Below are experts of layer 5 (counted from 0) of a mixture-of-experts language model. Rows are named router (the router's row for the expert), gate (a neuron's input weights, with its number), up (a neuron's input weights, with its number), down (a neuron's output weights, with its number) and show model dimensions 0-63. Each number is 500 + 50 x the weight over its row's rms, rounded and kept within 0 to 999. Numbers have three digits each.
Before each expert's rows: "mostly gets" lists some tokens that are sent to it at least half of the time; "comes before" lists some tokens at least twice as common just after its tokens as in all text. This comes from a sample of Wikipedia text that the model never trained on. Tokens count by the router's weight.

# expert 4
mostly gets: " The", " Votes", " %", " Candidate", " Apps", " Toyota"
comes before: " |", ";", " Kingdom", " York", " ship", " first"
router:428460577459541466547467533558537515536509466544567520535416569512564502457430515422449503494462482513519441451462509548560507528563465518538472496504429505500500483499521509564442518523544546
gate18:566439493546451557382538539557474503493521560504497491522522387518465426557575541438459466612445576471517452534458583557420458444457587405492452384580507466488481461497547421552462465482511492
up18:428538473486439571512467519498522466508534509535410456434414530543568474539414544405474576482493568548656475423503534462565398427421567537502478484489509474477419414457577491464506452496415475
down18:490371478430575495450566578432514462509500486524461446544460544536576530461465496425490576391550454521531513522473541463551507577504510513417496541449455533462470450559530539437518479611543486
gate19:575412451578475449459412456563514429486471496453495476449530476605478567542545457522437492483495548489435545500464493476498504466531579521517510492506531451414523506463479554515447405493496344
up19:648506500532454578454482534521538559516557484436534566479496463544512420461535549550565415427426551527532382585436497426513399475501586412548445540463507569477487523520486509536491542447556492
down19:513404481552475511518587583439438515517456584523447457497462476494484505482541514491499499524451430425451527443479489515426604438525407389528408434511385454503503453565541418483478502477526512
gate20:477561531426449561534509484418525496501543478522622496478542522530472506638562498544548373487411498374510580583518544488420569465491480517480488592430521504505453510528470494451539474460489467
up20:489412524495536432468555534510464455571475507379485477447480524440506525482467497554455525467438520556502541514572550482501490440484492471599447392496516553477459478491546527451525462386527459
down20:481455482416504487468445517446475537486440530518471556514506470556472501514487432446509557466610508519500420484501520520470537483452435469509718408608523464474526410484499554498452544530469469
gate21:480407440485508536555485498506555480553541433534532497466525527571473530513490488455454404460483474593598467506459520418545546485468490479581482493571488614504512486444492474514402405492512486
up21:496524489551532513540455502573433520463575470477431454495450527537514481546464473431492411457488526517431419440491498534446490429481562516500534509555499441518504503509532576505440484429500572
down21:490517526569469528402495482466525522483416544432435494489485504494554551460492499465527531541514468437471531427462504508546599470538432442535444559456552549422499610482510577489412496481522491
gate22:483487521429498500470505544556475484463515505515468465534434503553492525434522571588486470544504576455492514515509493425583467521575525439516490524534450404510485546443457441553437535430527482
up22:551550487521458462485619492575502557531455468474516522461490504453451493501442546504502529499428515459538472508512592497446515464546469519449450467457447500538436470547500424572554475373549530
down22:490503404574512465511483525534515496540427476515542475487404589499579532511440489501544521537544556482533466515506534565497402483506604463504608491473605567499532515546411430504538538527532421
gate23:433464559494508504561466343486496429525506547465465487459495481463536481561509537455490518436530500529582535467512503418488394526392549559533477513569431579518395573422519451470607451486486532
up23:500500510464390504535520508524459484478493414435436415530515441511476462358503539533507542365580568492480447403494494436507483492445540520573519489531483495488486578421560501550420442487527590
down23:493542462572493482555515577499500601493463504494526509383471539467360501439411400490531467392397506594473393400504457476424505471539568523593496478409532510471484473518465532496575469529551502
gate24:566504452525576452502464492505463554441560405526530442481427445495532517542386469530489527499527455478473671541518463499452525614467392536473504479441560515399488432437467495533539432461495503
up24:526480470595384551458559428554368441528471452560558599537519464527540486445498418518425421586495478559541452457477431535520433399478601498514476586512558530548463481510438527467516481373523562
down24:555523557529550543499497491485429507382485459468457456483491452497504478543425557455490376577505510527543643542480559455477457514438436480549594503522510482458504496527492527435516455532449499
gate25:402518513422481399465516516532566431462558503476507584474443445495433453451509487486523462501439483531541545457585476426493446600499535570499621460549471475565535414535432570551502462500507526
up25:537479429560467520454544505611466555540557481501488541431474484598470411489560492540476373451550413479500537485529458489505506444506540449539551449549499492546508433535537417446456441543489557
down25:529462434511493564556571411468492491572530485576601547506509531554443582499531541556427499434490552539585503491562495518468423469496462367432466454511454516502505508489489472502481463482487442
gate26:443575515551468453488566509533414589520582486455504414608483530463509534534461558436515420499661454549517392559552515491404536488545525521503525467598498500493513480460479482470467471497456477
up26:572481591491493472501464520507605452533439442407549480412522467479583538401461423584452552471488476524525539492488395604455517594465480520487484532393456573499526530415609515583500481487468502
down26:533425443548493533587496451515560554498509604529526504482481545500564588457481559500418484447502455525596490526466502588473530514590494583416650447515534496604587547533510430559516500479464456
gate27:540519439555437424525582570392484459501603530496510435522463525482537467428544562497522534562507510539584507544546533558551484534602517585499504516537489492575527550527484425486566552516475545
up27:526505546444552506471466521513396496484459513499516556550510562539535519490483446482484544607515491467510551553471493470543535583516450439482524512473503467508468537509525486435491493522550413
down27:533500582493428466494485516567490476479504596496455485523379513464520546520421574530510488510559470449510507490534448369538539477541449498467496490492505518443517384585518526470440633462550526

# expert 1
mostly gets: "aceae", " Har", " Yu", " 2011.", "7.", " Dr"
comes before: "\n", "-", " The", "|", " It", " In"
router:466470581524477524488530484464494444603433527454447505487499410548562513590525586570544479483462495484469497521485455425473554524453425458532423455437492574506456586487545474428513511489423440
gate18:502498577582594452482502549521427387487444467468456520424520480514465382561452523486424575545561580524449566549499468470493442513403542521538427465533519440442523467470486482542526511542432535
up18:446536437475528520531567422515515539441497419529509499536474612479506522531369548536443496518490448498476480583473559482475547475475591543417562652405517498538467452466509559508517500542551510
down18:472442450536603482549485531481567466577488479600484438415521527519499432511545487520499477441490458546460548478485504461514540529522546463632552504501488517486538418500496495506529518422501402
gate19:499517460492600554496461436474456552473542527490520545516524481454552523441498514482474444492578515553487597510513504544474478498517550560518469539473492501478519460508491553469492497535500535
up19:467497509631459517463509435536503463510488422568632518517417423506480431544529518439598396461420507436522395434582483453536595436466530554488506514517557538629510506481556486479438467501484531
down19:460482473533528529450435507608428565492606423513469474516502540553509534478545544564502451389521497469494537458548491559513514522551538595561434494380476550500578464378529546647545547566484492
gate20:497379414415419407493609476493521535469577461451481429487502504531486467507478453468495555475446452478525513458487516462446526457473427450518493510462593511413595554513451529523428468494423522
up20:545540512563408490415428528425436527421506464454485464386481410558549448485538428474532443480503512499492520473481532460504544461509484503609483487542449500536477545458519486516464513505474497
down20:490476446479587489514504471523554470536581519496505454440391553398631577488510463532461492490522474458507516530505465483478478536541601411513431496489518578470552483517578578403559444440580433
gate21:401609520486483443512472416454521551545561439553462468558500473393529430468550498464622548430516548517558490495455520479470467476462507517428523474388540524449486529515513497542523498540399511
up21:463407561512564440636460541496624404482498568525592465411467554509556592567509460504491504562473451464502414520503570490455600458529480550522488592538529492483522496493557485442479509543631483
down21:487519520440484476504413570484468456467481474478454560536512435524450544524523393514494489468430605361474503443590502512481482509483650532451562586558539448464494531478538445553531466583572468
gate22:577559486457462480476506558487441531497466502446444507612550569446502428536492465545530507521637483478551429523466482516503499494422583540588471525474551483487564554482546474523440441493555454
up22:529491445421504476504518518519533450533518423522548517503431460562640576482503507460452406544458571535509514528404525516488461466545480459493501431460483501457441525563492481518520456489473440
down22:521468527467504504471548544527502545519561404562453472442445473480436365469526579514512467482546470626546479518510483505499578573449451540448551519558542486373567544516539491440539468508599433
gate23:566487453507468437416564487549590525484478424470461553511460552446494600485495550495537457602548529500526499569486517570479472337532541487469515461571454475549446514451514483508559476525540455
up23:474572498542586491473555359488608537501531556490513551516482500537411539425440466476451523586456485489410491461490443573608425487446532542399493581384519466505509518547495552504493374498528541
down23:566591506436497487504590436420502463460437482452500504552450440478402500540460495490356550592456563575466456487492517431442553518500417506433581501517538498509465439494469489462470496489488452
gate24:495559551578464550512475487529550389531529544559491444473505553435505483524393578560492593509508541500408490476479478511499534491453536577511560484577408484419516484474502513467504453444472434
up24:405534452593542508505517477471442564498465419459433464553451487419447559510439446501473369505662469496453522554605495498463464416478423458567533567608418537565479478558453481440532476484491515
down24:448436497455476560452469478566494527536438555653421549542562564472554412543516620490481413450469487429534555529564486493558512493483552602468391561533485560518536464461454472498523477480520527
gate25:499458465443531420468532495595516485551471535508555486490529552585420492485559395507409482584590514540488435454419546519558492433566501464482417551508431526463499475434545525485512449527552483
up25:490536526538465587486464467507518466426490469536480553462495468404533534518460566451491522510573425551418484518464501479429565615477577576535544435564537533491494529505416418484456505467505474
down25:428466510473537497399535442459397437450472501490518470463480478504462422518490475499406476452560522507471398468525471521473539564485486488387485412499481666521559610519500459555569461577466441
gate26:501621574464501402543636490494488561601474613548510505531487445642489558561542544489521555540542451499565524566528490534446463612529461513583466539499503499542428532470481507497474485491527506
up26:455396478516595462559521595521431526425519479537464489466533506417588536526487458525557384461489540477519428535509531529425517456505485540555536448520522584490582515504585533458505531536504459
down26:459563460543367485498480580552528517442424526439456483483471457561562456414482526493519553417485507530416462591406471466473459500448446539515459509389546502527496479563523500521452447460505540
gate27:592483517505488367502487534571400447520446530541388580476488470492510458481518468522520502403451490503555464480492450489434465541493510445614473489442498559527506508542623546465488515526573483
up27:566595554623529527472428469493577466385489439522408493512476516508462499483517507506559465555450504507440473467435444472475528610487401489531570532450551483481572408581503538454519465503573532
down27:482440503591569414475468448540457452573502580512488518476517529539475511474502485473466482495474497430491519483508426549539460514441501428455543512565504618561508522480583484524544542462581519

# expert 3
mostly gets: " include", " have", " other", " use", " including", " support"
comes before: " the", " to", " of", " a", " in", " by"
router:513509521400478510540588556487509498488536468471445476508486459516501470512465505524428500525517574473426490511532494460499449446450525535503505475632524511467498473463500412535550509488412473
gate20:502490579410509530528449446455440516594489497526550457566481497503503524524494546506575482526535494340457474479477512525523562545431555501569562529519487425495461470510458567546464509454497443
up20:516472552516517469484534499395512478544512500562473532488553526478446634581411462543497513417468490458421508551471481470549534495433463578434489405422527481561455479548634483532604589514581476
down20:490533465453530520553519560393547526479550492457501524459559528531495556510525430502475407494422540527550494530592549543465540567448493511552594489474434545480567418463486544509523584509512501
gate21:565484564557488549424489549483522612518456549530496490431412514564416464472397419470535439580415521585511506426547500480510434484516515584468483433510535372539532449495552543520497501472541452
up21:468517488534409463427543444422548514431494519465483464519492523540479413468549438542530453593472586500640448517521479521472490567487440517448490528475611496488462497437469462583530501463483475
down21:471487396539535566574444513446451541444522482458533518527473482487477427548552452472457514492506499431490499627463502477455478471545532445456536502410595571496515521483409452532454541468456472
gate22:525501542429435484471553467628468581441559526486543484513393481435496452466480559489505495506415533490497473436412481499541413479471447465455526468483487479519476483465531454546592482494524446
up22:540467477427426480528434545502473528471443476495478536612416507486484505439528532454494514386489547486578459552444493645519432517544492514455539471590526538510445456521489511577517476456521463
down22:590508527535438525494512477449523497548449452514461468506504476424359426494492497525462560497357458478505529471551468530499468568499490442515319564493513568538463524532618489457464584487532538
gate23:543429525447534387494418513492465570544469476522462421599540492558546539455465536514448456482433486408480512451474451516583606533508525548535516460429517465446414474494486506520540546486521556
up23:499431468447435512503465486484449491565529541448575487471434522584496443528503576511489484498538607400548498420409430583499393472516545508436454505482515513466475466428496473465470423518465471
down23:556476546500450552454435437590485374434485485478485467517489552475466496414576493471384599467487531558425556526454556524543506524440501484525436476511497556588485605559477421463460508509413472
gate24:430565568505447508469520438621562535492508435466600548474535465420544530485462509416432434476564513552524522542493491403486406405382498456444495511484583564509500412507457523470464418439483507
up24:528523474443461450518531555520501482467472583532502508577502506429445393516515517584563458540525518478509575505442405449466547548515477558434490518484492478421408493495487591445546520498490486
down24:479481457509489536560478486514464441427533545484465560451473655469438536501495508538417530487449514341427486533509439458546482492609489600452578526500498564430522531432458561510510462544504512
gate25:413501471478457563554481400541445567392552567472561447473508487427481593450478492530488603517498507586464522498515546484492444585411530539528525489521452538442506490449457408465586494518482469
up25:532507510425558525601496550445538492475482464440494551463533440508523514426459445546542509488512501537456463427557501550399504563507445542489461353555396465510562474503540499582465582602471572
down25:511558513470540500482524473512512524463559492522435455496547444479493503437550465500494520537461551519489545468481483586417473540506531485486579513474569468571485450531521468556452486466525437
gate26:487503523524469504523511391424454479524356408562486471494531485560549576492537546610508447528394548482476456470443508408597537518546553507468549505446467454503451573474534527511465495493483469
up26:426558485437518410621552467404560557487503510480573536457520529475406509441461474493520413547408483632468530573557501486452474560579449568510503449495453480520509447432532510534478418584528411
down26:485548488504474468564519560546509476441522565488439424507497475483598522449487510468504478536493495563544529550503494515479462501415517489528453516481425483578500519570516513527464551547577466
gate27:504479465477532561401534576470512566458494444484489434560533446457506431584471563578533407509582548557498491542485475509586613454486584495494480465470460426451530416519429490506464586450523518
up27:627448469485486471425548626521419451545471508556560441452452497397448516554516474503452409452520485472415413532474471500578435514569521530404546461519518454490529553597513483499457555390451504
down27:447631532490578545469520530557516520450531535585484444505460494473497528530471479528446509486469507486497501486629550463415479500594446479455472463484477470546612432510503513399483595425514564
gate28:475383506485479380614458504488566535442565426464512412528495553448572499445511556502478437437528467437525494502514497490494566475527500464536510558522548580438495488416594508419522522464592464
up28:456583515459411575562426509561529567447534487600486489602494501529609460671510475497510504515382494541415582547537566515525418490532467490488501481485514419544505422405414469557509496474529503
down28:444598537426466488405551565431500419465472515531544507517536509494414450575547479563533427449451579580530505561492523525536514474487466408467510445497570473512537499519460600484531489561485451
gate29:543444509478535511497482539552512437529438507461598481479469597570514515532503518591530529498574470380482469549625474553394499484507458571524455522417447468520506544407549470458572490527466501
up29:500485510518656475466483539484537556456515540491524452493497511412576560472445456548512482514594548424528407489512444551536516536452501563540542581528447471574447553505537536505463503594507566
down29:417498498498581478545417476457503447541498621406629441464459539538576486506532438563554518589563539441471529552535499534365482460545490531548391558425397508532473620513516506440572451538474433